Below are experts of layer 4 (counted from 0) of a mixture-of-experts language model. Rows are named router (the router's row for the expert), gate (a neuron's input weights, with its number), up (a neuron's input weights, with its number) and show model dimensions 0-255. Each number is 128 + 32 x the weight over its row's rms, rounded and kept within 0 to 255. Numbers have three digits each.
Before each expert's rows: a language model's description of what the expert responds to. This comes from a sample of Wikipedia text that the model never trained on.

# expert 10
Name endings, and, pipes. Final pieces of place and surnames (-ham, -ton, -ley, -ford), plus the conjunction and, table pipes and slashes joining items.
router:165125151107102137126089127115101100118098046169167159130123186140114117151121101134185140024137138112093106147095109172152095169126132141167158053117059195178143128156135176135139105072189085110098118110138145122171117102105104154109080119142149126165161119133122104132122190150170101121153147171139089113138112118112087137074131129100087177093095199132076141114109057150128113165137098079103113105110167107088129100126093180085154076065139105202073111150145160086075146193145141125129115141143103137108139183142123098139049110151088123082069129172144120149085149136111184121138110111135174139107130117122091141102103155142094148107092114115134063132114163133117142091082115139109062139155195201104152195112114103158144163133148097132063178124132140076138107134130114
gate1:097116135109124082149131079102085113136123196086118117120141161110143116172117162159104182093125126182153099112144111062125156130208091147116119078147153147103195172105207141149105095105128126096121176131098100107152122133129123122121136073149112182198166109173146092144110229114158182140183166117110115111167127095165139099117156143099128145149151127149118155097136138145138156213185149060134133051118113110107153127162059166144060089090124100187076136155122114146159135092106103104161092101098152215150140210087116070098105114123119135124126114156109185118113085136162120178155085106088093126175128110172130096129153084136132103132133107072109166097113047133100143118065130128117130118101171158120099137112148135147132122101128133090095066173156143113124114094139183
up1:132106113120111136134117177114082160127147149091195177160126136159127117127101129097137219161136117146060112081180136162137215202079167157162080112182142159094139114180145094175114177117140123112035108084130150112108144103119157071126132083095116115099111123129170109035117104125085129091112139128202122153084110127132106123157124182155138119129158127132105083097162137099110136145103152166158141148121150150114144115125160125101067063152080127079091158122213115089135131206157144169122129150139144146103125080202111115118143099136124103097126076147111109180129124156160126179140158144114077127132105083138140152192114148098075154154150139189122137123211111155167172086103130149083156158093100121118152116170210123117174172131089085156126089115123111141128116113106138
gate2:154097112136085140113150151157099148129138063134173138104109200120130059147160146129189112115129132110191101088148176130159126183120116143106150125125173181137161110115138105136152162105056114134103089132108172153100108200169141123150067086177152161207144124178114111110152127181116161143141112173129165135099090161138117129149092131133098157086117077120113132135143129105127151117134093075123171140152101149160158056088075149138142107063088113126099132102187101116140134134090132192192142100124200198125138142160172138182159112128083145035100155137091117131169143126206187187118118134167129094144115171118110069095146114153105092119111174128088074117163150152156132124165127139183120093159146169154051116148112105208124167150116068154125136129094116135104138123120085
up2:106133154169116060095145174140116133116157130095113134136082162147119126186112102132107121105158132139077119096103132152088081188144119101132100124143165138174150133160149183144090133136116159191126124120137056142092146137133118144097096146122106140053153142146121115057128165094122137195088189166133090186104102118165121119076113112103095140105156117096154063095119134196165217080142109104146133098173087145130032172079139142106110142120156171095113170095093143128052169091115080130123150162159116150136117126144095166167098134187160182096086135133155182121144113112154149204153155098118181131139137169125118171089121132137109133169099102117104109139142167071128222138163161114115092107055172103189154124107093171149139081171083131118153133093095116142074143119120129
gate3:116125176114113121089070133108132133136076087159118109153144117166161142172092114068110117104156117124179066072087193107130095112126119113209180142129138167165101127072122103174076113144138167115114134158130145142157136113121106117077183106152126129097134106078131137132181115160200065116126200117152103137199120089062124128112130153145125144130105136141131117132161135139091121148134150143137119120120139148152111102164152096091126143134132124150123077095138142109129167167082134124070123053147165123160143094094092118089103116151100121135139185101167176179082176080189139110132139131101148082125143053115149138174144071134122141057170137094085144117100125087106086092157155139118147211170122215120216132103151091152141185134098190120131081128114116101171191117128202
up3:149152118165067077162127104132126152110141078138163136153069103152176183100146110149122109137207143171145138107120154153122136151084095077099110109158137149178158142140161126149133151158158129151158128085122180109100175105180134130116117086130079139131110172081195110135133236082191126111079117161177113165157103149054176097084175073142134125207152087092087164150128137119150103144086154089150140188098074149123120146107123094116195160100140218159127142121157107120134137096072114094158112161161118107155079140138146156116059160153098125110147137087179193110112073129152130155168139117105094118110114137122119101076151140103123156180126161170168170108124159146167074110145146126077086160131210140137158136090099105164139094127135122094172085079148145142108136150128134
gate4:093098125112094126118130118085162128120122095127131185127152132153107110156126117110170204124124162174135060073174102137174128144128131111149103121111161165100143117110108117169105137108132193090099103151119150117184167133156093127179123072174092156144084134162091140086108116148185147165177142119147135167188210101122101128150135082134098112085143190107091125116192041091153224153084144116128159165097123160137150138039120106106167078124141165118131169131124084146083136162140156099138130157117155115161068120147089164096132084109101110133090171122153145159121134087155176172076090148144103156140139183169155159143165181146136172134117139126104093120135150181158130073101045173173108146154183132063098108141141137187134097148110146163129140173077177146118113131081108
up4:076177158119112111118147181139134126092102175132130106098141131109129125091167157147070047155071139042182053137058081095162176153134179125168123105112120143096114092134178172190139158082116101167116146087112133171143112114132066098132116078116131117101110153107178130125182148120148155122151149186121082125173173157130084092166106101164130185088102143180163125181165083123112124153115134195115079133115104080030096101149067129067113102114102158126137058122098058152131114129135150127086101139098132074102134161147102116178126144102112122089139119087140136140150139108120128094126123194170071126111094162123138155135171187069106074167134172158101123109125138151161127134134124105172139137101138134185151135140094101143159096129103106177114107112157093088169151177133135
gate5:110155111111072212154122162125084122199134155152145181098147109108110159114124107104157156084143138133156159101104144082105126156096087047135124163142149145148076119113191193203136134145150074100096112096108146107136147134091126139085054190099142140164135127136046117153166116129136109132124171168110103177147103156140081127084147155106176145112132136170163103050123068129096142095120088200163150102084085141128155135092107145148108136194132081145153102116135120048168165107106107121108132154118107143193112126139104108125193107145109115087128141189139129093107129093103142112115100092057121156153083091140158157099147136099112120116151095178154158068082070108117157087101107072092111064192111165099114141115154120172148119074171088146135132126152157108134170135172094
up5:142102115123163113159154143156083092156133165219165118115142117146177090143145137122105114106128121177086185124121110146107156157103158109131109116133091109138158132098169186118146124113123119149047120101124127098139202089110139101137065139164147150160108156104123165134032116126149135113138134113129108124129091067053103135101099188077115193117145159112139132160134072138073105129104181098175127086170158122129152171168083086131126093129131111146119101107108220133084099127134127061148143099202155105099122102131092121142149150124147083103131133154121097176192112118092069095124088149123147146120120160130097125086111093127165203070142131118097183122143111065063036152096165117066126071119153219149112116122159112108138147133106125134107169145139145128114101049164135
gate6:110119100178122116145141132068123104144098168142119181164091157147169133172093087110164134104150097108120159076094131136171141139106127086164140134110135076106147134120142129147127140151144163146149181114097106124172143181085160128110069101117139081084149117136165073169110123108119142152163157119148166216108134120071120126111106127088127110128104138118103091118114105082178094155118150081081182127103138172121052194178225139145122158103206136144090152126082109177150211067163132092145078141124137134125165127149148111152130093198101096129169146204106120182105127130177161134075143100075141124145188095087167129121098114103098148129142105139172117117166155120145176093113185187163052126132125179096115099081075129209117101170150133130099154145143111086151133151118134
up6:132122124129093108173111120144131096161181117187100152163167130076104177164154140165149085190125121153130133171151170126125182148110145164182081118050137146156092149149141054166163152148151142077100190112158119117110168137111050152136130100118148086173130165150098128171203122163113142130175134135115126084124080130127152116145101169077075206092145081128120173106116099134115134158070138108147098129144078118102126125112139104122122134165107112103155134137120191185064158110164159134140088123041175153084099140139156156077141133075124197131122143114140113112108122061133151068141126147103090148150102149138153205112197126119130176138128135107128140174133167148120121114079068154151082142127107100151131202098172152141185070158078130144116174167182143171138114100101134
gate7:097153131127108085102091186133051104036117129128115127107099153119137157148137125105068138134144187112088151109146153154105177129118110163142184093141151101207097116076138135099199139101176105070135130125119131102171142096109119090143129105125113114150150149154136155140116105110087201097079125111134118055170097135153109113121102134171149123143166128075096165145130071103167161136207113071088134137131087141106105136176108085152106080165089119109127117113082082172166088093150147210091151123186169101103142136142134121185086130151111153112146188152097129125100126096084159130055139153167136150224138106149126136166090095058122109102082090152180148087142109119145164173100094174100152147180149119138153173176146204126099148117173120130142113116131113093168122110158152
up7:161099063153093193098131144190140137105086140145114097150137099100160179145077107143158164128141071154086135077133092141108119180094113137159117128072176148187151134109139191101093077148185109123140173104177148174101138129153126156107142105155132150103135100139190114140154050123137100123138089089116183114124161138126148154122102167149153100051075155135131113153093162174128140116101112110122113140174129110134182153187095133144121102109153107155144120168140175138082203014095134147158163122129134108137111113146130164102121179111139107133131176085165165148112122139145167209082080115059110116121104147163083191126103143185131099090151119119073161101156111145159124174131118076166153121146137106088103148171188117153065090119145133165101157141144173176202127136112092
gate8:116189131089113121112144147170140106191155065148174158153139132121123120082144171213146117109141107081143110111208132160111098174148157133150167090120178119153089147162143076124084124141131103139164129156109111102141215111160104140143129167121160130133130111139144180150136190151154099143198161117111136134124118113166166156089145181174088191137154127152084116174116159123133130155141116094151133146122112123135170073149121141142130084118134147140126146161086121159182135191175152144115144151128179114117113148092179110092051064118104111138139157197172120176153109170154177145184218088152145121106165122122134095123073141083075112119166083157123141142113107116032182098103179109127136176152060132192129151159072120126139100132161106180073144106107130105142070150129130
up8:140145085121130093113091146088111101130155076129146121146083157122183124066097113124200124123115138165103120133115136143096126124093156085134156133120138116154143069112152175124162150186207122139094146049101105035171135083135129150068096092098112138139120094111143150080147113103105116117095107169142094080096100103173115140147156140125106108164145171071134088095132205096103115142140045094161111113140131140138125140159133134123131211120145151148124090076109174129078099133169088206107133089132186158115075166146065138108109079098117130078138180150169125127207134111109084097132147163155089091106121186146163131158141087168122118132130076134208201118178109102134077102078103160103127087147110128177138135110157147066096146070119088153151159131133104132111122167136151

# expert 7
Apostrophes, capitals, accents. Possessive apostrophes (Grant's), single capital letters in acronyms (CPU, FdI), and accented letters like é in Pokémon, Lycée.
router:103143156141133166133163094107052125188142086128124183104138172167119170165165113024154092115139125103112134159137109063086060158178125086142150144105069130145161130148141142119194090138148034101113133104094133099169118130088131157145160128089121170128136150169145146125107154134137151110167150143103091122100104129113118104108117162102085191168097115116152100133126125160141087123064126088107127069054137107149163110123104119125153098103223091117126133139167137107089170162127118135106103161121098130084174213136117139134139154101103142134087136158125195137091159149125174178121129109109148117155131059141076111077153182189121079144063130156107085103145128099132195103141129143113096162162222139129146158099131112130166142177136104086101129132078209157121123095126106
gate1:141169097178142120119094161065088137145121166155147112100090114117116178115129148128129090062122084130160114165148090071103082087129087108110173116107135105129120125114133090119221188125108136084126163111155127090127162119160145125120108085141138097175117151112128125163128102134135155110152138129183122131168197143117114168127141174150156128124135126109067100084111159088140141138149122124105091094150123137150189130088154069087115125168209115087046125066138117083075122140093164133187177127108067186180110154098188192099123140128125133136140171077148156145110177169120088111153146083127128120076157092173158095102120078142137130112120143094131127181221124181131092162094112131102136159169140120148132078177170090124141116084192123086059107141134212145134162130180138
up1:175162078157174089220150113191056195134166148143147132085118097086154094154092134160161149136100136137113138139090114131163105155161151110163092137091117161110135106163164140154147127115148170110141095181166071158111068067104132095160117188131113121110109112175193165181085103132138187171083119163148131117139167105136107095154141110119086136061168132226087104125147121110095189135123168138124109079161125109099136146155109114122107151137139143119076115117150066144111120159072133131059137126149169105088070088120084096121209153165133147100145068100150136119151136093161149140159100135082108154147150157107136135127088149135149144164139138088172156172163119157124115106104099076152132143190147211148102103125157131142122161084162188195160170159117171161136128097148151
gate2:128146185081107093118201133040127131090077139176147175131179222182096184140089095157183092106106103120106076130111124167180113123140164074102133104183144108130177116146102124108131129083122081094152130129071115067118146133143128099141167110111156149138091125176093138180150154157123099091120143072076189164119118065179160121169123170112108159118115102107124095113125105135123124128102145115152093157119123097094091117117133078178128078130114155134162112125123126093150134124143083087100067162187139077170110155157098080132108083101079160144105149088148147134107119144130107129185108147171158165188047153160109113144117156135090122136162153173128115114125102154046122203160158173130079093139139146108166098124178149204154131170145125122099161176159134119117084128145149
up2:150139099114168150136151179085118045130154056144111103086102135081121113093164163187124090174102167159183099102141126133141102173081080139083086166169157137121128087142196146080110123139132148111088165195103106153103138106154095123153075181104139113144088116099121123125109135112116153165131106118137225122112116085154126129123135103096102105171086152156193076081079129077116142132150126136165142148188177083208156096098127117129166134139101141115151110121059165098143133134079118163149159191116096159150121106176170097167167090117132103124136129088112145178140127099113130075159085181154105108107134101171160176152147095160183144154092151060123128146104198153058148144145120108083124202172158189151118105162116107147126117120097093111146170127173129111091104144164136
gate3:097132223130099093129151115099088164140140107142140101136126173127077127106109130106125138100096103118126139184022132165086119100155155206049179131053084130153103151199159132181167132100123118170076147129118129103153146135119130107167123128079172110075132156146160104130158148146108149185155144106088092137158095088142080130167132151102174121119151133102128102082138070157153083155097124130129174174110142151150070136103100098119112067146127109076112077140116136155133156120164163140079191163146029165113180169075106100105106149091093141113175132136144129105132139161145131172100107129123158108156109177117144131144099186178151179109167138131144161174124121143134152149093122119110146112079086121122162134109117123126162100072081189117097121191131106185118139139061053
up3:131087127074128135089164100070090162119139106095137144115098075127084123111107118125053130125065159196067123158138140106149124145152050067128143171172086164099164099107061141123087131121157120117142204144144071155128054146178115153133122144111076121094116101101153111130103095075120156123120154140103154115092187081179135069146175170151157135129145078137160085152124102083098090117184177069101189142139132144170150102172192136128093091126122105161141152139160204111130133137176105109120098034120095092159124143121157090142135117126139154146118129128131135106107140140148093113130103128128097142101187078108141152157112124158134081096092132120181132213137133126159110128117129158136073133119109103102089150106096131125156068208174072080118141187174168171138132133130111
gate4:141101184098154156158104101119148134134150150158092124135060202109140164051102113093123147137172119123166053066118135118133062122143188086170122083088166182087216099139116164126179124097108113106168162156168196120192103146098083048086152118119069186103136166140053110186090119089093158115181085134054091164112117121103092125129128123102119120130117150087137092095109150113107097139105131127108086120104193104118141098090100166100107159152144088115153131146122169101083162121086160159146110158168125165094103123092145086138090098154127111129125084136116132110097148125144177114187144141156134105143132077127104124071090104141141150075129104151153108154125160094098135108122076118094192142135173128130124143081119105134185149199086142169083150129122116113108158182121165
up4:100150133095098102136069108101140103113047096176157199103099090132091127075087101127134164130116173089134111167073153098114137103105173068159122107099173118141103086178110119097126169129139102125120095174132164135182114092115113165146145115156093125102158162241070129136136095113151105094106132103131153168115109139121117184179109130078104130094131139107176190159079155101073128182141084139122164136109149119066153166054094096156142107095120146109111146140138154084074106084164092194127154125150127155096131139146142140096112133157131132169200140175127111127129103128138148165154102146131172147091135133140106092161104172130124178218092115166126132121134133093090104122151145126135179215147164171153125163114087126217172043153157133084121176141115148127141082138133126
gate5:116142199049185122123085133137086119220177104081130105182140118092162101151142186082148140102214136135128126134130139097150120112072111131128170146107093103194075133118122114131091128111127127119164117129076157107138110114114132142121168121119119169150113098125151167138126135146107097156087136112140173148095143111130110136127086104161122142170185164172139110184088109133062124147113101100179118109106132152132211189075104172153117120165172124112113074138110087075125130149144157187130167089120093140161121081149146107145156066068124116105097134159080132120119149111100108070121160094119052157131160147120157125081082076171107222101158158080157197094063146113150114120046090106134145144168124125202129145105142159149133159130145092131115071122174129117115161150104096
up5:106135135102173089163105138091122077149163119072113095134118144171149200156139142167129139139144154114134163103108101047135133122144103130147073133125142127126163117130173174145087117096141197067138087163107144137168113150134143147152149160176103163096155126151125147171165164111116124156076105161128146104192160166090130131112051110171099166106150148141141104146125100181157118142128148075116138133066104068209139168131106066085158146130159039063189131105147078142151108090115126136166084091139103102147138113088087156134141139167118171135131111123130113111125147152061111157093121185134126109104184130133147091151093203185115152168174119141133084187108119138127127111135083125113169139103195123133113135154133128241136133075131128157196166207180134161118144133114169
gate6:123081106077128148095120078110095136129131086116136150127187176147137135078104151073136122062094141126133105165146080132188159153173213087127140151161123127134154131174112135077150135109118105115136176080196175073095025180110138111135141155102204146118099148142144089132124107112128130122132135124118054150111117147091133044164116062148112120202164158109110133149092130107155116140104145099083086168125103150147124112114100206186102142120123157186103123094169146127175121133100124079174102153124142093098151170108109128123133194136101156092120173081088180133113137139163120178152125118126147153170138125114066109116079133078155082145102100148134180178194086175141125206088080161121158162147147115155151106096159169159137111119112107087172144121167159154127124145130082
up6:157121190121076119162077081134151110164108171101129097119146092184148161137181121131099194146128065090087149112144064098130161167124108139149131156111094122095124099156160200169103155131069175155125101134120117107149147163127126119115124144126079119172162071123125187123135066192133095145132181137123126111090134150127104160134104132152119117107114142125108157167128099155194101105047145178105104121140092085087096122116108135139160133115093122178108132102100141152144150129097117160115149212112141149143058146155131147073071104099093097085091188138221149083141135160084112092138042180151165103151094087086157164138178131127138137163162142158179096124090127091141101099129128221146143086112106176067141087095150163155125142171153104142145059111109140128128100124099086
gate7:135155125176121179110187108130100129168141102173128110124114109195175146155088080067083123166113118151136101141180148072103120086133089121183156109159112127139155098099175114119163086126164149108120140177128154122112121105128129159012108146176126106138132126110120154136117132129157148118142182115087188187143086105092130185121166175127091072138082146112101068164120119149133120087078116157110172163094165118161130070162131201156073175122139132171122124118099164131160146108116160080139095122125114099149175133189121155119129133118198106154103108079175159149129177193168140172157130096116135141065183125093150107151109134147139088160109158146093158073134148181127152093113143129112150073238150140190172158149144122086117164144190136125152104097129070155153117158114096
up7:149148133160132106168087123104135113165148126144125081224080113114146059100156133124081159122158178146140178095111164168155176141102118099128152075155142119075092119115137132136100158130143135135140093155142176174110175155043136174150091111094106128134187137125139097156120103136087087102113138182186126112089115181124128163101123132110113108118131151169161134146105100113139112178126075151166088119102127119092111142074119133129094117138158091089163192160127093114226158139057143214135122154095113114148143146146103170112074198115138150075162117157119133123185071073103073164130126144043173109104170144166181168136177073158199106137147111121085092150131147101136141103174129169109183145151112111157095133129136129146102136109045110163155161136114122192155111119117105
gate8:075118145126100111106130145184143095153162069160128111087179082172100116112122123102118204129135095206125145121121124131139136143114095182146154176134102113159116125155148148127168126163179141139138146085098052111090138152167141091098122083124170124131132105162104110134127107144125064098104120144130126153111091059149189147138070122140158106077051141168130144054125109156129116144136084083083143086161140117145079128165112142139140119149073084114132129139164114101166138153109151202189139140077134140170179115149146165084152155144119138122053092154112129158120137139077133084068147150190136086147161095140159168123136154080071070088076061134105143115173059063132204100136120131105104126167136135137119172131153114127109076110161088148192123203100170148155109089120096
up8:151167151087127100081132164141167190133128135116092101102175161089141128173206172142138138123132137104100132146090143126095075082123130144147072097084109194092135126100127149137129101145140078181104112153133128091147175102131127070148150124165119124193184141113139084111135119149119144147074130172085081085088088138163080169171113132093141129167198136113096110073058197125185145119130177120125146131126130162165133093103156165123134085060096196081143092105091143117102105146111092152180159192142112145168137131119084098120140220126137127105152168104143162115145164154193125126069124184152074212150133177141072168091118137115120132091093124091142087137107130096160118130125126094192181143129125062142128137189120099118092102123085136118125104170145170110109122169138101

# expert 25
Short stem fragments. Short consonant-heavy word pieces like ul, ut, ill, ff inside names and rare words, plus part, end, head.
router:121071141112097101108057160118093104056158119103123158116137140171077143158149125159124099138167092095129104095134152138114116135167107095129207080155138170095134141170146143155128084166182074176125169141144107113156148109115165132066163132175196143132132148165122107108080140067117098092112128125099113111173128109120072116033137147137055128139112173196059123134127108164122089098122180095083081072152102077200127122112091127092109109143148037141085181107174108080108112125157166095117137102122151132144157117139128140127144139124145186159099198173121159112122151125092132111172111111092149124092108089085090184135105125142142106128139113118094096138094134181104130111120052159126104180160152193097171150161148165130148179101128170079110159178107158088168131125116098
gate1:119095082111102158062127178184156149073149118163154102167146145111127100110147157126134091114132113137121168080118160194104145095130107116133152091137165155118110123052148158079127095139192126117103137145172129106167083129078210090074189155219121103108101149179065088064076114093119110149098142140085118112133152198130073110116132150150179122111122115100109154191110143158071179094149092068119129143182150140185123116154119148098140149139162112185089119119072153070125135159174135088166116131131114092120113147165115130116155189132140164194136101110093172124133172139105143159101102156165089140059119119103038114071137136146104110113140085145105120103125144141118109121154113076149107155167072122135121183087167147137139140107095158064084145150139078152098116113117092
up1:088130133144141196138134156034132127120167035146165185179093136146170126141056118119134130124091083099098163139187179145144140098169136116136119137119128035128120116125123102213073137101098130122123193134119136141131153114196134090095120122137123144141136199154156140139174176091088117116066082059149121118153127082133152122123154131116121155185113068173117109133145151119086156105118159133098141087110149053135144136094089133134131098148143174129136137055058156158088107124084144126164168107171158118119092103082130144169118112108141136108101094085081162086165128074078174161080141127201131144156106118080139177153104085169093099085139120154134129092176157151117091145130099123124100100149122171129170194103125102104076152181147116155117119178084090148145132138134128
gate2:116147119087125155133137101065153062089134099166120168113138130143134141117174110162118129126172177114126132149125201098129148100131110142137143142133145161161171119103113152165139071134162052157171115115087094138112137174208128082096128114105196137157089098118119114173129153136113151137100181096096102139115044069183095104096104171176121119095112179116108111134137085119119140113092070139116116081170155123139103108153086138130081153120147122135116100109059123115087100130112093034109107088149148115124132145107064100080123126092094160149096094081159171117157117121068076098101121153048083120121146098163107134072124128135145189095096100074164072160134124184156088105130097115123148136133101155150104165132135159150048129110069207165110141171130169119120166170051113
up2:232100108158130147116103170075114113103141134155106048086145101144161150108143142150088138147126077093068123125101176126108146153105112115131164144106134193137101074061124152130191117110166135077126055111104112142127069168106138094162095137095093082089179129119036145182106122131148110076130095138140122103107144145151131084077116199090130020150112157075179146100119158111131170177121095151150164113136187091144125080126094095167104143088103052130108159123155162119118136114181104091150159151145126073088111077103178097160158178155144107142095141140141173124140146131121155093136116149098087133121127114078112125125113100107121134104106101150167124105096131185124141139144068140118122106109107105136197144129093206134149092092163115146147110157147168117119187191130155
gate3:136136138095166082110098136106137144105170103117093107140120105099129187164137104126081120085112145068127109153101157152125158121121136102113142073119130144072157183136150184125110121144160119174098123139171191160132157189084115130076117109147101102133232073151130139152151143115132148131146153191144145137202184141149190182102140154173169142207084078147070179110155064137127159130135096132109122134127102119188140148138116120132079074092165117169121119121171080136174187121086105124149091124158129094158148175193132122105130150196117126138151171127130137089097052100155118064146084086141112096161179133128123138099123085129178144086136198178173109168191096170140149158127139159090097194161129103149132108122164151099097108163141163150108073102136136080156145117097115
up3:097129141175149171180100120101092148130103158155099137124110200149101131121117078107070192083175081116157135113114099127134126104153103090153101121124117111146092142129133090180117081093116084090144130111164072132117152169124131139089169179070134160148172074128150148145107128124127100146147176166097167115155146100054131125085147171143132103134118093084114109111134185065103142133072112147123121171081115145155096103165126148110158130136131181128088157138116056129120110095156106094106180134149125145053153102146121149127233124176157109125114118174121151130122124106115108100159190138148120193112153125180144088136123140094036173181126149086163123179091085120151160162157113076182139186104097130187089076126124149149115205079145119185069126120133137163097123084079179
gate4:119100103140146116155108152127166146082108120097166082153154125117099170154127188159159188160129083057138153154163131113144111107125137177179155139115158160159092165112135153048131140137105124116094125097142130123117130098139142130085168121102143087078102153098119134165127115151124120153178147123083078112189191185112108112081175171170123133164109184169146105080130105142148149156109105136178115069088140164198075142122138072108096133081166156161210132169149145110160113181084108092123139138105103155088168113194039104126142083149085141117087135138140141041127143185126094141209196073042106101179069120121162102108128115116102164137116106155154116140114116159145114146141150121110104107132157151098082149134196136170135145171150108135112059146128095142127085097132115
up4:092132114103156103154148117124168118142138138100154147102112127135116212100174131139152187099121132074107157047121166040134090149092159115142134123104141138069064092194147140085129120150140160086174103201162146049146144149139097112156097097141138169165096130096173121144114110172140113142106133113133175159095190126152104160143122125097178190119147095105109100115104098099133082147106130128129157124161153126078136144121138128080072141116156102098108092103089148124138168138099111101136080122121160123119135148139086088155077197198122139136147047093097121154100132129188133084140103158131126086077078096125088100183095109119101155089114151163144103130114123086058110130158166089113144104094124110096112122195086083126121134138155120167078038097131134091138123162232080
gate5:158115061097113119162151064113133091139191121082152131120137121132126112137185134132129147145159121112132136121154123132133143144126040172143169057113123164173114159118137186170127155107165097170180140218063136101085141147090076116115134145030148088072118062169107179151118167125162151148132140164113113171149082087122146113106120116199146151129092149128129081168169155115144118097167095131132144093182132107107150103132153076162206155113083084146109151129122165137157175100124138121159141113103092149123110142114080160138138103132102131114136145165131159180118126113135138139147085096106167165167170134027080158072089118113097112103123072156111141083162107163077097126173085153112132101168078133180151181120158165116112111152147140167117087161089116154185074080103157
up5:069133163111108057097084166137131138098146161095097135217192124145193153150183138098140149086081097065071133176132159119144137102191102040123163180101096178114137101119137108122047107158153070092116147124176091114207077139182093177108134138141098138173157068130117086148135136125085167170134164138166120166156110119169108113133139097147131158130138089132129073156168110111151143126150163080135163148141157162121105128124095166184161140139176046151138150125115139155154171077138137094196139066104140170133134151138185145154094080131098103158094196101139120130141145115093104107106137103063116134151135138131155180095109135088077127110113116122182159140101130121131125170174110115124169098154122114155113122126093181126150118141178141166118131108160102145079125200123103
gate6:148148152074147122129138183160150107088125144151150065109194082186078130155086157178106062147092101068151044088134151194148120160157119128118128135108152125214128111136153153118146138105132087166148149160121103141077109122139161112107216161178170116111197160121122121084143132124230102117159174098121122151127133170157127100128145141173107098089119115181078131129121096191092139084155122090083151093104086111189053177091093131086157173132140103168123140042123093157138136162128154139136125100081129125032162112123095146110161156131154086106092106112124150122134082141102102111111119070092139124098098157132135124114111135104143116126144113133122152166117135128098148121150093172122119184202107158158138206096152130132123156161077146111136180125089110129149089137123167
up6:153111116172147161133050134144138155110165121120100109115150118224156139155124089105156138140130153157169162118098081200115157150095255085175139122186157161141143105113124112150094180129175155117103089103126110121154128148148145125086077120088112088164157168126152188168111120119107145164096134104151155146082139094170125139095152087176105111128120126110123077174140098160083228142079148093124100153159184145154083134169143100091089148193109090122151148132091053093126089116125130068141163112120099132133114149118140152099082115080153147098115126119164142072128176133106130216076114141110126136105142085076076159136092150153137090121121149206135079108155136125189086149096120134140114074103094175135145134167111111138120094122137119095073090176134116124156139120122083
gate7:096116079152034126156101117131101126113112152094127134102171107161109118125186147115162124120116124121146058098144140119165175079148063192129151174134153120107153135176130078193163122152131088116144162150116142163154162161116176100111160082173119118137174104155097193119089102114120099078111175109153173148133077098151121116091151141133146117228190139083146129138103102080128095142127077134085133102044126102120155106117149132154106107101125088214121165116080147068105180138095168107141161109104126187152126126089131116116114127159134171145048113093165142142116158144189124158161161146120168060136072050123096103145132104082136098176135123070134149122173122191102139121109124168068155138170149162128156096128120142201101112146115097128073128173151123105113116087118142
up7:080107148145181111122186124071133125163087097235080193157083154129133213104111097093172104139173111114185100152093136130193155132166178103151168105113131110130097157062068112198118132086130107159111120101093128143145100102149098144174099106123092204110126124115084204073112090123125128208158193113097171120112183150124124125087148128126130172164162121085163095100141111128143146117121113121095130133108131137083146137108098105099122166127072158107104142111128110067150124159091116110122076086068090139121101172195124113137168120081126125143180121080146151151101095144162119093116134135144141161158096143116066169123173109154114134084184090127133128094163113087067073110141140082084136172111108121162151126119121125110118137114144142064142157135100109116081149047104110
gate8:162133130135097134137154126107087106130186073144134170132088170165114179132169113171177117204127136139140124079107183125154124139149156072098146158123121121165117104190137128124155150148076131083143076149094118133112121188135155145160124132153172143140140124132128082145066144082147152066026154149162123136138116140103101151179122107106067108061143065126102156170118161174128136100123083088168149147082118112154158122128167129129159100135139105103106097151105113167180201156141108103104102128100109082122095103161108097132069122075177179167164147140155191131121157148055163087155102158138091123162154169146044192083147075166137116152130099108113117135204182161122112127122099163128146197161073088118121134193114165080156163135124078132160096104141123115112114099141175
up8:099119115158124070134062147162069113087117135109082127140137033144054099164137105185132155135141145085092144068102055174170142117139158176102137165131119139086092147136146165124131161141154170095138110137117153174121141148122088178093190162172167167078115127136113073132173099087134126171117151142110128140120096097104109123159151124165129143119092147180195108121145132065153124092134188152089079098149129145188084154157117117107122125079102099087157037164116120116158095128165203133165170179096165100119126137102121115077060132105105083149121083152126144101111148175103149124116100134124140115127121149178150129132101116142143157130169166168101097130157193100147146125086071196159140181187154148121075147118127117174083052081155141113168113082145132098143085119138122